Experts of a small language model: a softmax router.
Below are experts of layer 2 (counted from 0) of a mixture-of-experts language model. Rows are named router (the router's row for the expert), up (a neuron's input weights, with its number) and show model dimensions 0-191. Each number is 500 + 50 x the weight over its row's rms, rounded and kept within 0 to 999. Numbers have three digits each.
After each expert's rows: "gets" lists some tokens that make up at least twice as much of what it gets as of all text. This comes from a sample of Wikipedia text that the model never trained on. Tokens count by the router's weight.

# expert 14
router:606561513526531507546503440493535504526505546475480456647472537564640515484452448467449521497469411472526548468478495601575468444501545599542503536561477462462494537502537471493457439471496491530467471529566408572513470466570533453451623453470446501593488513492520481522485531499438457470431554406467518463519466507519495434502567566526483450591515523476356493540480323571529515505524455526495464523504491506481525424492474436566497445343448461508515509502578450477509515516437423452463534455583485419518569461536487534604459436534549555563496530454476481487509582509486450543
up0:533466402378547537533536433489454526455509468537528494538547576547489440398484454455479499406524526472503502533558438482360374494504452447471494518480496448443480511493478485442477491451564582504471490497561555573553547515420524524534462469532522570545516539460499513551520482587471521508516435476537489519513543593592535491536536449514508509453510576470552520476601458510341514549481510539479549510382491507415537516475591547574491447514519432556517569531520541446562404487485522532506443389491511389444571533620441511487600438512474440536419454519530482474493537498565514433
up1:480454530495504554475373515455540588479539448523481578455524531544372490491533470434558546459593531412453487429447446510584597517484466504442539563451565505490447453515486445464516491459507459488496461553529460453544459578542426499549508485482519463595512472536552436436531494569498533578494380497470473546346529445496543422594538518462508437581482412472529411422484529415451500483485501399469466471418515567508541509494564447516543537538469502491558517562448541495490502528542433523578594475501618532484545495547504536486553586444457565504515396552537497462523474522522584452
up2:418499470519584532475492490588513564457553436558562553381550593463476532522491549520429578561510484564497607494529610431508475500454469494464588452508589475455534494471501469560453515588524541533469556526487495487504555442468528546439513569500535560516403545516435431531478506360418539513488488513466496430498446496412604518550480466548495386550525472468463515528526449497461458449462468544556510471486484460432477578498525539463549480453476467455471586492498462532480513414586482445517629687440511481474500548553467543446503435484454485519505443578491502450445521578555514513
up3:541474490449551442574500434486541502486565494475484494516508634555469482442549486476424476456536460593466601486537509568494502439545592512516545455511470429434485483493541657469452487485515560388474399508520515490527422509393470529542587531418437567526525541485576494556590424476534486525455476489446472522489458435483524479481463446405490616489546450572584499503542495482536447553378538514507548490489519508459483547523482557536455515479518542421538553554476501582443447383586518529475568483497498499513441393493503417475463458562582524504537453415511556448464510430532572470
up4:536524559500407487492437455541570586573467487553579480531525569556448395450468561502488424530517569461518495414473547461564493516583480558492422477499579588449482446530407465529545490417526505457520476573490494522576514519604450464468487530509413565499517545551500456553457529459418416427492539447445434475447482531531505569425510383527459518588440566506517460467487467477436540505528492587489535567472402438502542533439518548477544532569481450518513540527432534539513521539444393638480476540518477523512569500611479510446528490526462476473411463478540362554509503440543531488
up5:565488501518529493506495570490427519442509515574494484454468480417564453548443610565594495501532518514476414512442520487459568473523557548463423523513481490464526500487534596369490515478484539439442416595466473480468525614483425472499590493506483446518473564547513415491488465439498479489561461578535439522556511491445493474518593474527571581460438519458480484526526497471603473593550426569498571475451540451468543464457409501498452539442420573498500586537463560359504473539532484543484540491526476468502512477479491565628471485548500531518462358552561527541553378453480517576
up6:454504566542501548410555488520466534463578486487465450534585506510432491439443533501478516555534481536552489555447457502452446484551478561496451425494407482444486505535526479558540529557509507431448499390496555532451574506456468476495543538524583453534559521455525458432593470512513539448516507548513406411494503574498485419583472410465505492445598499494461489525555512449455575526473531578551477517442452578427556474476482572376555469537486587479501561501478563520605519471424523500405493570546494500540476436344534565406529575493540521429439444557495525577551549529438603464
up7:411531503413501461433565429523479481439411481567530566489552647510474435512520426533531505471476467503548528543448488606515556566478569596509490508543437524445524487533556465494565452504494540454458495489508435504541534539578392455495541472485483511481366427498422560522538555487481488551492597497495538510451510518480554482524569537516532514510526530497443494562571509573475439576421533484504434522638510370458525466513524459436485504454518582417461510622550398429475519492467457458597488554591558500461562479432502498541453488465513473450570397508528503477451590496468463503
gets: "20", "-", "19", "18", "–", "17"

# expert 27
router:494493658520474518468553442439490507496546521505478474583551442539539521552485436432502553513522527511506447458507549508590571427530559538398473537561526450480471530458526504557488495584582488596513491397511434474481542531558515492395482483437454491430495523494529505471505502463507544608489528477563547501423549442481425557513462496492466466494558468454406541508590506507503465510560508449460511559518480339442551467454500444468477415495554535530523453579533545458465504496480471521450509553605509388522583490428509482525438437532547342358530487505622507549492461525465516512
up1:490483566495525495430427513386516493486485474518466562534502533490408475563507481405434473511527511467606462508461507472560543452533527529439543521501569565499498454512527529546571426553615527532427559453488527491557449502498501477583604522504389452492539573430495498535500453630510552554458452496499438502474521519537424541477536549482563520468451511418517561432550456435568520403518500422528490586515462474450604503487587486470419437477454484530578457660427494527583521537436544448492474478540507528479477443460514443505557450544477430512501431459558584431401428452499440514
up2:516514477545445492511503437475565462500552426492569442405512509523565475546475538517506564592528471502378471516544531490532504509495458544542472541461517498401550484525518518527576563509514473454447478470470535508529485445630427504447470446492443534558425602450537519409428430459406455553550417582572612537485571502525537508548520587500432510469458583562417437408459459465560506507574460509533587445491522463489546590540555499550440508564501558465501519538455434397519572494502526494450385430447547550491485512468421428514547512483416497502463423503564530552556495414512525562
up3:580471549409531568517525500504556535460362497489514581445501540548521467581455470415511512428390509472432559547482532493512437466611496531460541524442577450526505442551439490426571516546456424614422489470459459397559454496495484497492455488422513505511559482533454440586485515533488521563539494479502483527408507493423497507524532517516408572447517436400512523453463508553490620499478478503524503481615542428402530464532560503559480507493481499495554448482579429478561516476508521558462426576477456490516519532476631497537433582518539526530485489653456482473517516440441459547
up4:435512566468438441456487490575492462522513518534440479490534518462580502587409426525483523458546414456428542503550484440553539553533505567514506535498498502568512549559435512473419493505451453500481536485460451460547498371480513445368432450462506524519442553488382601591437458464512552563690499491512558528474465512567528512552519476536530443437472454477473451378520499497457476434483527495458451513500454380584549581492511459521499482518446513513521565574512537504485405440559518514607541592566483509464549495529462481587495512522533455418446503551560566504465528488590518509
up5:523533456483503539452523517518482427483488450515452510470533457555618557415549545502381467585484421513474451461479550547537453563530533577557467524436548583493512485506513528434563441492534453569473441473462547469457527437488524557445519529390514538458474546538549382518401461414518543516559561540524536498555466522452535491519470482451493489482524471466503467338600484533454540433531463503540469503524472401550519521515505458463501393577441416518507497501532457516502619440438580525592459606546555440461539544617459490583550449567519439490502540523464534409456472509491438545
up6:561460564398531480576505386464515471524435547529585492479512530468488589598523567518484617559476515487405480413453433542517448576447553454485424534414558545493525519546489496482513547500567460496472517350422549467512446486547453506502607520474497470583555561446444504618511488467523475579463498518497576486490541409518418363458541444466499518562508550470556524487511518432501532542495450573515498484484522416489544488531527464531523519479480521522491560505472525331537422602522516470474489438520601444556469439516424558505417556459520473475483485544487440519454474506483522517
up7:561422575471387454505537481551521498441484541429573608535437528419539524463495508494425465573496570523530475472540564623461553430572460518510423489551508499424495447562534557531546464424476541475465425509512456463503486546523568518551584529444509476492510509490544524483613483518393561552535483446566520585510432418615500569508461467545393535526467528467523572446480509472483618554500523455492508479506452447409541465515567444469470533494475543469544435455510504479486509355555468457509523463474525479629558420494516497491508496421458418459503419468526609539532451494466472525
up8:471447505442531575602558497512586539472435440569523474454550492495531444463516562536453497504469462522454454420416539437518486585482494493492484531496583432434556563508482489576496517466494550464516547533408534459576416556591576468493504540529445444503554513486490468553457400563471491569432449498543488492443460412508478494379571498600569563568502517558464528527485523492601567532456470548514553430455499472556503512510468531469474533398507495491533553432414597493503446458371402522530448520497564488526475532497483442494480537418456402634476506455469597493470432480536497570
gets: "-", " S", ".", " and", " B", " G"

# expert 31
router:527423493537484544512481419519473495499409437522515514534517451534533542430485441484566574467521513564384495392404447583505474540499416538474476490412558519453548331507499459557532534550470484378535511546520530476438426445432532532411462543473578584548455450500508482587590474511488509551455436439509458519517365450461572457495517493452502550534546537520451519423538535517538561495555494471621508495502487451564548508491488516480527448486477570516425523492563475524555480538557410585539477539501484499506476395505393486436497539483485585636523532484500520557492528481518427526
up1:519531524571568578479501562474554552409515572575567453468466370452475543422581490507545486411466473509426503526500574533482515448565508589542563418537529586436483505518504521469480585476503466418513465417551487560387495506477533460472444492507469495532481516608519459545482460487466607492468405499536441491481471465469486407387514519540610462565466405506515463527555383545510524494461450497551584402478460553550549554498492497448519493475512483520494493556522529564499503433508374510475509456406547479398547573507587517482525499520513516458468436512557581499525487434565569452
up2:503475488482435505519522444576485478473498482492463532493453541492439482510473484464589423480543540462440525520531491601512491553452528507534516531517370493545501513502542382606510482597421474435449473501496555545572465394539441429485438537492572489465509480473468481495378470577472438523447448518547445545513512538464518540513516491606535504591456518509559517543601585529458496465476450406466563473556503460610429657511507534565448448466477572492588498576403452530466513547521525545482482424480404472416510475498511565502570609481537505517433462530476505455523418405512484562
up3:465494528475508513491477489426526551527471571517517493539508498452499464511416470518457462448481518548450496510600498503435521505440537607492475541547469456485515581545516524515508524427416464487468421488535468464535446516515507453414388576372455502548575529582451508539512602505450463619481620563532507522526564572582545479408528502496483539434518478382594539574461522532403525448487499427597457560506607430380525574519541569535473519381497486424445565487483521493480474488512482506463477559538562531587520441480512450463478516458458478514471503499537529494507506419550563374
up4:567405561432423496515449561505462491483445500505397563610552513530547517544482507528536503509491553584486499436471584461527434469485484436448463491533512500503552560532471542601519504434513473454456519518481452536429531459545518457454522630456484557432459432418544481494431559542500496476442507434526380421555457579509491488543502514505590494600504474583387484550486471518504472487521561471501470451577463513562482514534502486514586550510508518540662417497474459487547538517432547536511527497536533412523470517530544456436421490474610574427475464416501496405597542476558423440
up5:531532478497475501500601532459468512537512451463511442466489542500470409529471530579423586466550558557441546507538535402543436526495521578436409381467555553506455471545513522493629510481545512526542488566462597504417535519490449506480491451442487529398445497489548533391520529489479496497482555526553452450486581504466476517479499564545429445471495395510590513565544402490521484538506505537487569609474449397454563468561497517610493458471481468477486442531504461557545514459606615458438454524461434555404491488532473517453426496591494579472538509495574514537419526458527459399
up6:570492477580529584604473550408516590599484506502539513509594464418458475583562451517494446492450456448474446535552533479539495509572482580468501447519567408505487535501525504481484572484455443498559437481525489407530559442501563425445490578503524546484526501454452451414512537503447480531561458472511492544409471608538502511445564520502501513472590448524591572458495516466515420494539504532526467508550498523462463424505567603565442393455532444366526530495539520385494390557433484512553505455488544530482496468529496523507524416468479493448507502337445600543533485527516451499
up7:503420541502567433510564486575456524538455475530542516516515435478469465475434527502474556595612531558522446436391428505493501453473492465393560483536476493496516554615564537589473536511566488481525482466513488542562479514484566468473536448525583523480483468543475509508496569488435451449617510528475497519446548459597611471541572457466502439481476490566485483489523556518492383403457553626500468543460496518394507478617469550499464530520504470525535517456461555490420446522484533399501507504495463487601514534488446468432400485450439534479533496589436620442420455499506431407
up8:510490520491482495494448494576515521542531505521475579547444508548523478441495470564542580478485477501506556431381561438493491557528491523450510535520534411506529479563536593483482549566544570509503427561528546532444430502538469533509438420540490562419437497533504501688518451543550457481472496410560537536553503569549510511484523509440438467399480375462558560507587403571410527433439538424458523493410497479429504513481451490483550468397484540492464523475486485427533665482548588517462527462443460425452469540552489519438407456438468557560522502521479526461542441512553492529
gets: " was", " =\n\n", "=", ":", " is", "\n\n"

# expert 8
router:443565544537390482459547525540494428516503464505445515487493605430536474569530458474515496524517513526492541478525448531480535490480540553553514548484458481609532435443461472469531503462506558512505482504453442542534443481613413491492468461534466485465578424496522453570452459513472431502538509523456466460509524534493444550525508465536482530481447491510561412492608535541400532503420486504560429486566533540547517559562413470674541392496555483524580480577559507418508530451601431493505404601444513475409470466614503528571566453393520520571589514480463468499454513394512438496
up1:531524532519521505433427569529426520506573519505512536397494499518455537503474425485522482572565454468442534511508448588403389445488500510473466457470544624487455513519522573518431492573475433581515528576487533527548526444589444376488574527441453522501487509593470514533416461493563558533555512498459543425539510444549454500569418496471402504560501569495433459439533539509550472453488551553534523447439456496532645432432412440461575451599532544474562486427452541498517556549480561491513450507431509464571525475477444476487511505443438560601479496456462504520555564427519435544
up2:395591520495462524502499551451436574573533473540561435450523450449548492522539569503484519439483473451496505549507493541446405432564502459568457547549459580428508426437582579504564502450438453515495524524525454509592564548537522498543513403577467522551422524575520545484437515613449533394464418551519534461436470481414509486495566493519511476560502425513405445613484425507540568464510504607451474513410521488552473479481397507512522551455542493412475522498570515435537446575508507568532454408475516446427465472476466594504502434455499493512544478489529563465590554475424552519
up3:493560477526425505556473444479407516523447524569435421570559490589471459556532534431431561449402494474494510383493504562492464598509580564556514533555485432447390516572539481499523529501463567464610439514491486482500450472426454579464454453573640451465535515484456488517525468472500479551505480556457540507493507584479474519469472556451503587487485412525514474463460469501476476600603443373476513530567489465466478531490482556521406466463548603439554582495537499434520488501496526544567531567558445518567484588458487471467531565541384466463511523527545497468456477442425576484
up4:477475475477532547492469520495534396547407453571516575477546519512551425504537471540436475520473490533552472436520556485521476461607480470590437444554582445538609512483518490499556481439390484563516580548489560466418453478489547505461540432558579549509434499579554503584544457462485480490558446562516520565571474562562489523544406484511578545543537466426530412531467500541537477550452441491505502490451482544445522511470504534504554508538569534438402511509465444607535377471481447489509540412396396426488437554461524477455431496509554474385555488444492605485520440550549450498
up5:512523499482511557479479530472517455569481499457502499468471504467512482459529562567422436514484476425495458421491487431433436470479517637482527496485530557607469464571550506554575529617499515459519449534515570528473532647554514558525488473485571418407537545453523532560484536423474483526543380513570496473502489477449476471566497530474526512510530473562521467461397552456603513526419476517475493504539428456458655453512422535575503559516446539481604438508530468504489506497493473574548502454391526535487529436438422497504499482573405592401505501413462468452464454454613456524
up6:468484503538480475532419487454542437457482483494617488410504490464388591482529483502573550499420487447476490465471423521501478549552562502469554541503490423601364561489492445467538606539507578477502478434414436601486505625524491500455581503469593540521529527513497530457417434460580476526523521531539511478508539543517531477506516536493449547445463545554491552465507406497520429451478470551506491463571388551445492538553559473531543458430589485528506594467531473560590487454509455486552523449541340602496476489511511496508506426456504488571413430510498481444448563559563458483
up7:437320452557560504567507489561571522475480385502540546488437484557539469451487521415536506487489432518472474507552524388532473455496480555521468567545531494569429493516534529561501471434539515513583505441532476501520491508438513524470519481479446485567473541475463529503552534519543478503529395551462484494423522542422369455494494465515572484439514518578420571422597518506520513524536460486458465551558500550546527436506493571476449501555512502479492585367535513400490378563540511495426491520587645458482542592410509544459457536539455588503502575508507422451454452459467504504
up8:440513496478481493507456490559565451550494529477388537478479506454452465399404418490493458533447462507573427501490491507531577455499585503463538516458543522589512505536539550469533388455486502523476468537552547486560530424445547389539525593426428472506534520472528503484496456597467457430512448415539520479514480546501486529524433469609572600497497487419455455520511451467528549484598501587440570501512463494489506469434523641526582590496571452496525564499502482650491455510560508507509522572501510495490592416547578510461503424506465471431459469457406543571439498540427504586
gets: " of", " in", " to", " for", " by", " on"

# expert 4
router:493422479446367439497453481477474525588591483556484475640485565536595516530478456521456546514479535534597438462525483489538559498565527542446508510472544498485527479520555522473471479483578562488622448452387490560477549494450393436436529482492425454448504526495545438511454564523519493497523608436587545477534421387510447464552369437510518552516541539466490537478518443523534492565446559471466517555544477497536540483542496450558531514507610493517474488503534472508430562464479512534421557589478506455522449482459493528528451451441533364481433522598389479532427446448505510498
up0:535588428422451491519458547412561540493472525529556476522579392478430436550445530541470460551555553506480451437535520440459484493525490565519500492557470408519544470523545545486491424467514511552494524435477435451595425521567431475560576509602488388522535533462536468487562474560533427590537465471456442572514510520475537497570553486461398446557606463500522553438425356418456495444479548481538568537482434515455524462520476512515473487534480496442419487550593483510499450518617507532506526406585473580429500576485617519528470522481477485493575500551526493439468504415466506541
up1:523514456498501487547586495521504597444490482467448463399550511479658485531513487521566485464468519477521512512484657548482584422464551501475450442529547505527563602565451488475446448485501434450526492393613511488529527495514506430447515462541481436519465574437406414449489421588501479484552517428433571529491564524536550442420507472465540550487547490422496531440438488537486501545495522433438555628398472445523533504488491478513477537519521480509478563483505398515461508454505524426499458494448571551583453488554521499528499526547422456439562388541474456524513588552521609549
up2:468560430505468468422561534479554522480446520411501613495535560505548494508524526570523495515461455530427486526543572504452508443524541491495396530535646495575494498628476473521520497483453567549417436518549483457505516599430551449526425520531403545454524540479469559601524463472417519522583490517427507588437478485495492455458444489471519398387468528492502505550493520392468485425593459547420516588502570525549575532486460430429482510533434580526503539431444463463461528559466481433577399563478482583526516496456469506543522449496497535572536453498458470428450489455449555543
up3:509528454489552564589439490525485550496485462523451580561604504469528424542588537439563505424385440431435563468442574509509528420479521477441438444514520479588556519555583488508492423402503471543527479499535485569494499496417417533531429562567382513447482517465391493545421433582513522496517505507543509456498464418456427504572504571563496569394529496543535494446422527512530491524537522449515479521398525511509469613515462518546498452521512484443525467521562501586480518429516536456563442501517496447598497488539454615473463569463526459570430478533427466555488445581455532522
up4:475543560476589418453455438469566573451471494457585516577525446467488469431351447506507505469509475582465589582487506478538495465420601434493410498454487492481506532443610466494485528396486522497399503445452494413614487512549444394576467526599445536569532471504445497499502517449459486569492544515408500432498551468526534532571624551553533493510564475590527550463496469543441490534442478542527515467538476462550458519499502448445525531530489499431431464515592432503485503531437522438492487590554570531431488569549547503456453486490533488514523472455593534479448527577435577508
up5:577490523434370577449445444468469490574546466552542556426538507536464545515530451390503515503415502485547526574433526557520465486390517515446503415480519553452518502552598495527514479480516458517486585602482464494522471485475586469499552535498547477454561554468550546461497489526567503535510454440463537530514363441511508650408574509491466593466482539452391436480480590513575488428508497386509474478528481504424588493492496521508500471533480506464535525418456598533471496452491559535515496443445509545529576572518452460441502420576395533551450527504489517497537438425485491409
up6:449502532481484481470448493579459435553474489617434571545491528537547383499455326487589575510481501479544537550492500513505491550466521562437436444501495442484449526547503471602557517501459484524500480503524539449554559557583471436523600508477527449482522423415498543473457638546501476556553426425559477552579374410511484512487559498477557470474479547486411505519575422536428432507367502532397500584503480478543544490504565478502541498485481595512492492535504437495557455458514438594494467450483588526478480455479545465547518426484541518555527476565499461485434494518561451454
up7:407504472555447516469557447559512491541394461493536555451532417488545500493401410476498494477526367445489450489477529579579434488561497555496501494548521542506508533522501506469501474461414493513538418510520489455474408567502558465535578388440570539546498503564465485560496490555436574543536526443501558441450451469503558498449543551557621393471516495535463570446512484609548495442531447520525457507593480450565457431423573611478469483435569492548474580514510516500462542599611539494494516420473471424483618502519522474462438470475566519443560565494516480461461506464573498448
gets: " of", " New", " South", "ian", " North", " Black"

# expert 23
router:507480504560473478526589462493416529506392410541507494580498573497559498518512513487475578464513436520540463461481477526535559500582458514487540534527544489401427521457532475540496456547586596450544476484543569546430480466453501540466466429549460434469407538459510464509588539486515522543480524439554450411361513478483519496420516462377490457498552496490389535519482520536490425524586439537627474585512534532399453398564536554501502494557492482462495520474577509494468386528608504467534553621505506441421450449597551477470482428480507564499467531502472452560458536534499476565
up0:536458445435492446513553517509466498468458547504464555524528506459578402479487579410418533436548491571381485498499506424569524430513420508367553469485518429531563502384585568504436442530531428492401508462496491451464478533547504483569487451531510471486550446540460536475482530553372551597457447515502563522484485527529513550502501457583474445564553482498597572543515472534479499544508431542568543460427465511457507560562544481506500434499422609479581529482560537488409510484430621428491442516478531535514422570526465479564517450492410501487596556509510573468501456491533503423
up1:497511540463519562539445533497466537508526491451525598515487595522503447589474453516519462436460483501487492513580515571530591489476490469515517462588518651477551521542616458518556438500511481459512462538591489401469522487436460437448495514392501558553520479507464563530492423506446493445527495469434522534471528529560492593513470498429555508541418562549464543450415468551397597519432601467489520554480529538479549433427419575532480528555510561511445468521446495443563441486457438465427490546480542375491433440520509465472490507514548548508569421483412413428468602533413563476
up2:534523588556566577481566446542442536396445439556551466565562435508634511496396528437516632522596496496542455529419525386494474500428438463554476437463446481592497482546524525464547428573571575479522461489500537468528538443549603490500505528526513525547435539452414457456479545538515544501513513443464517519555459524519519549467490417540528478431521567496553394525554502532456559538472538492523453531447492519418485471535492513554523540503457547572462526596387496551501437472476499481456441492503528579551492559417457532509433483393520429523491490477545469466462419438475398443
up3:541499502501537520445539513502494477479529516581540572452549474505522435463531501494507495563501547529512458471411578475492485617552481512504481454428478557530484397576477466364592443523577477568494561480458570553446434534472481468476452557492461485389455521412602386471546442508470463422418519557590512535494505528560482456474615509454591560471481502341485439541542528582483446434597541559506588473485432496437479525496534548493468441506492470457493481520547461652528537488541518462541475487488447500549509544475541496498461491506486558527505504477482421640451460563556482486
up4:499432508485549548613562499542503480440517550460491479409592453481517466438413567583566625514438495522470536520430538489495470541512408510476422573455475450490447507531549602453503492569568551469486473413509467444417434480462588405513414477494468501564407453423498460555595456493507365595528540457551545468484448527488403604509494467423511439458495491445469472505549549543473494523526477431595500483590470503516513520531474529525519533446481478430491455603478541481521505500445526516531546543541451500577533526453500561456633488463517534431467467518608509429488502480539514469
up5:411544437469474483461460411498557472510502601576549530527602499596330473508499522478568551483439554412520486490523519488522522489478455499522475517493512416473480482478432469489499503373649515495455534533502453516499521544522386558472505487558541466536459456430496490549515490550478498570535554564599459520515479509558535460469509558507546541550452464540619540470558473474547353524438448498439513451503496405456480560399392450466516533443591537493567574456601508489499528548543576496518481404529543469506479512556452506430587495464479543513533565463512488437534516514567523483
up6:448438487466540501463487493483515482552440519495500538501589458515484439545521569635563546454406546538518532495520529530514477437507455474488440444426493505555493476442450577528460400498485519527502510548505487457393444486542579557476473464374466415501596499565438559564537505449469369495547579470539455583464496490468503529559567404463533490494438519515545443434549574560618599481532447490409537542507404378471476482513434531564501445482457506558604590540513485549416496557443472508583556531505521523530485466548491590443528538509506495470529461425458451444505537567506489469
up7:532449488445475483480558437503414485562459504475562588486497556511569512446514427479392534502425531500427485526481517490513431581482455523416493519471597514481489431557510425473492468529551528460561473533477443555471432506429501498473433509586464463556488453505466545486519472540410537570469572518480431494605449512532553544473592517511463518564467568611420531539580549489488508417534490398428442629399508491562557493477546551530415552531451514401499564577512502479488550536441451456449539553554633505547451504527485499545526496492526440472473510471484522463534451494676466472
gets: "-", ",", " of", ":", " a", "\n"

# expert 20
router:589500520443535499435522501553405520545513470497476489488500494519543514524473504479485486480458473505583540528421501628416431493479519471534541392504486552491484484499519540554554403502434506510453496533581441549550428543473569482463554508541520541551447562440524537463451522556410554523477450489480504475395461435515532484470528427571496429601472543449398521471468540526518530485399467494521452416448540488514509604495476458480478460536360394493586530432481528474508517489552466555545555511525483578549590422541429501551493491487385533652536518436578503478448599568463529576
up0:511480506450523539469517420467513491442393503520507488491544516478506476446417444503533455456518528514497455496472449467552509526522485471491564545559572489502494554488652519595547434563540550455487498461500557443485526438548502412498537404469560491434399526426463441533521522498534504499570460522520524423490484579455574491444524475344447433473651498395545613519590490526497497525513531410525554434532447489458490566433519531579586583578450504428515468558518511579526431496546459515547540541509494495394531551463550437424512492480450495483482537422574490501423534487545587444
up1:564524583508472470562552464513573482552528491508496482505584470502521483421518443406400552545576493443557467508501507510501492429473559428443488532514548522499508522540484524447504498436549486538441488520552517500468444436587507485537470544470434482517515562465515499409503469407439507416491471434546523558498408558572474547440397308589450440552544448540539547481556528439508567554465433522435540463418514554514524600473557542439432536534565535567496565443578498508510508468472464443486415392513656510535482478487542495573552488478515457504448462563513475547507541442411517549
up2:479499538496521593428489538466485470495500550514512502407512583519492622561428475459409522559439423508520574503510424526414367490424509515453421422450500524562493468584521596606518509477559527470456481540615522515519484507432536424511526569555488484539521491515556441564488469478459554606486516468528524482492464532431468477508483489578563512555479484450527438496447487546553470493394578402527428534408503560424560475513412510519529535471478654486493557473478428487423517547600533474484524470519465450436601559441469580481490536522494499541491449498481544464500529595503466442
up3:405539571523480533535543488543491575601433433503432524445561489483498506490542561537461451607410469508450541437460538494522403553457557440479530491517607498468501452523515579518437403466500474434542474516428498569471503506442489446579539490534481566610435485458554581475480525441475626480496593499458439445448558525507548482537463539574563390532489400567488462420621476568458542479505457584528436447456483572492504533516449477475574477504455441496483554481513511563536500470492404539490609451523491545499600476526544501509409514465514471397501420529495514504470555460483540458
up4:435557535456530504478404548562545484492555535476531497552496506457438493518531480538536523436435609523679540515515556467468506440536499526415589502491414501494509453535501497478522461404443426515404493491512484559527491528494491483462523478567483440475568523454420465447486577420490556578543490556408531561406519485577519489542535411548429507488453528475538451406553495486400481485452512554464465527453465484509516572599523420501516596512470530539519511433532448440575439427474503526406502525459410597544587477451524480548499486487538552584469478481555463486494584405489603565
up5:552449510466534469422425536383479540499536522501509485459570521503499524532566432500590481527392374479526478483496510463488547496379399373526458562500459519465474499494546470412547421606503448427432498459503562426490523468465546430513570485551449445450485543527565465558575502462513608491536498522402515522535486527528407509445432451465555512541484539525457500540474505475461573519498432570513560584583538517484606519492543502574524482565443515443531498495463501541519554558580533437531402513374486519532521462577501570557565505494494531501539445461380496531509423510546448499
up6:449532484629549533560549587535475442451524460537463509473519513501513447436470482526517506484525494537512515489545453537595476607487439480554430625511453417480569555535549506513578536462558494491524487554416557551560460491440530550435602467533518548586402514471385523556402492443439483552496430372425484569445547551475424539395418495516553397481526468438516499500540573514480499461602518588447438486477527493426481547426509501462546466508516534471407564559526484406482475448509519436512473573515531405480498482543566484537494539489409492483517557470509508494544485527505522420
up7:536518538567486460489478536485520454531429500606551486554400485564556498503466523584486566495560486528522515487495524438460481562463478487477541520479565530531407467441582475498475459426566470462491492429630502484501488559487504455489532467439467552501417522490551480433508548398465470523452510432438512466553536575511583525460495406468460493466464434551493535498501518506418490590497456456570550393506577462428396487519585579601431466460574516433519504479532477553519452588499457448655537615426414544466509593452586507538593486430474489483457441488521531478441483475556472523
gets: " September", " October", " May", " January", " December", " June"

# expert 1
router:508518560447436417480551505501421440485540497500520476673629447611553507559445585459482495495489556511458463536515486561517553519545537563491545523529496514488408519504583482424432452517540580421514542464539531466494541510372385420442452508424479514497504506524522387497487520479521517451459459523489546455504561443445473476467475501441433559534499526570490577457447533616622494553430578418513504488510528414552542455458450400560484464565575552487460508575496503455495538380548531508455509527574527464512485487484449476470562461478488412422513447519481487531499461471544493470
up0:469523426363440573479526531471495504415507471465581518532508504441439524527475492532507488530492555470558552566528523471468354485542474498465542512503489475481484457506581481559452555508426522515550385542487585444552460513569475412502514541504485380513517600553442500466443575537428478508502475432537543497491536523565533530503568517400504523442454446502558382471392501531499491510508392503536516499545509632539597535530592539556497465522524522458499541457538472489425474474516590418573424473450499487544555503436457476497493468493460621493500573470455389555581525538488467593
up1:514452433508471480495496410598457481500573410463442451474412476459565486485504545460537507474524520445494583533508469512549472560504544477521444565435523573559529471535563564525596574583584476554537470586546546523496518448449452571559563568484567438539526509349455452534491505570493472534484562475426503508542539411442489563488486425511479483533492517582479494420544440500440513414557499453557392526512446481434496476432488582525564527539529485448545501507523456544414421544459482511605430417464570362468485451535519440468473438490542494504555455572565572536506490439538445513
up2:553495481529600494382435450576485546491578416538578559492478507544458479476521533406527505410510451528457549438524514494637485484494534595427420560496471412442435474508537492521405479492554514472496461521429449603521488488469447404509500520490509577496525598455507445492502538439539521572486457513554538496540486527367451525559481352428506509461491524530559628460500464525512451453489539540515548485488517539557511445588520468535506519515420603528542508591524481489417461357534518536537542482464456436516449498525435491552549430438501465558506463454508494521490555546539498430
up3:476406517536535561558420507508520541465495554515553470545425569489518530492469557533561514434463387489541432433459463540448501532454498533529489565486548579535519536544521533565428578472507499419445458527499479384604432504566550564544471511490482495519485545543482499416458474477481494521533464415564496474392507515575493574422418548440458567452464531513559507440466397510527545554469578514548515483493530493452516427454459454594611591403495496506568505503597509556507447492565447488487509518547479581412469491534565567533467506412546470512452562551453440446413389526451534425
up4:449490488558578532527387435498510472480508470476478584484571442441528518603481610484420507497513419469565584406512523490529425509500517487394467560456416473536466527527570507476549554427578444565570535419491618616471444543376540446484484517478607502452529501530423559526512590569467443496505450510464448560541528531540573510526524514404513627532436503516436488471470495499505495405539521497459547485528507509486533555453487487512445521576467503475458501551413501562514539439522553506472405539432535532430553522438448478534458358500491559479518509528563530495477539539520455492
up5:483566484499452482477538511542600545672440498481471451528520561506551439499529510516483514457500503480410502512496512468457449483529465537520535431427396562582403509487455479467445498550474426551465512524435532513427434502525474555527466472466404524531447614486440569528586563537533522448483462448465450537611467436504512447517510494428563585499451522511576478401616571516536582495591455478571542552524385550484522479474423525437471392486520439493609559558520501478450521440469505483524473532466573510449510504576527509591416543484513493513455431486543457529507447564498564447
up6:549454557578439513449480460592497546549536453467495538523457483482550481587479454503462526490554573458481452560553568548509431570507450435447506518524403608430495546560455391519517494537506518475421464538517430507540496432475562491456501506562464457545563561417445493499443458503583479526550554562559486425458493593512495437494539489538487453505624533564428520496527479543499508450412526469551496445502408386516449511583437478517456451516494499454442529506579482465505446440470578479466533546565428529459554502508492507444594483458526375616505530447461467447595490441469639501
up7:443388519367516490518464472509467487501512426470640480528552487526490533498504629572510607479547571469459484512521559494464560508491528516536491576547465412576414500498465435478486546423538549467357463464509466461419429455469427435454483502393440495519527490453451575523457552492526515553495470550497447485445523499436458557463508564438520475528448519564498520363513449488532478498404515470560587444477557501599536602541448576612518510520537462499481541582534437451459509525535434547506462498456530587512514530478482555528478521558559464562507512476569563463451494490544472420
gets: " a", "-", " A", " N", "ian", " H"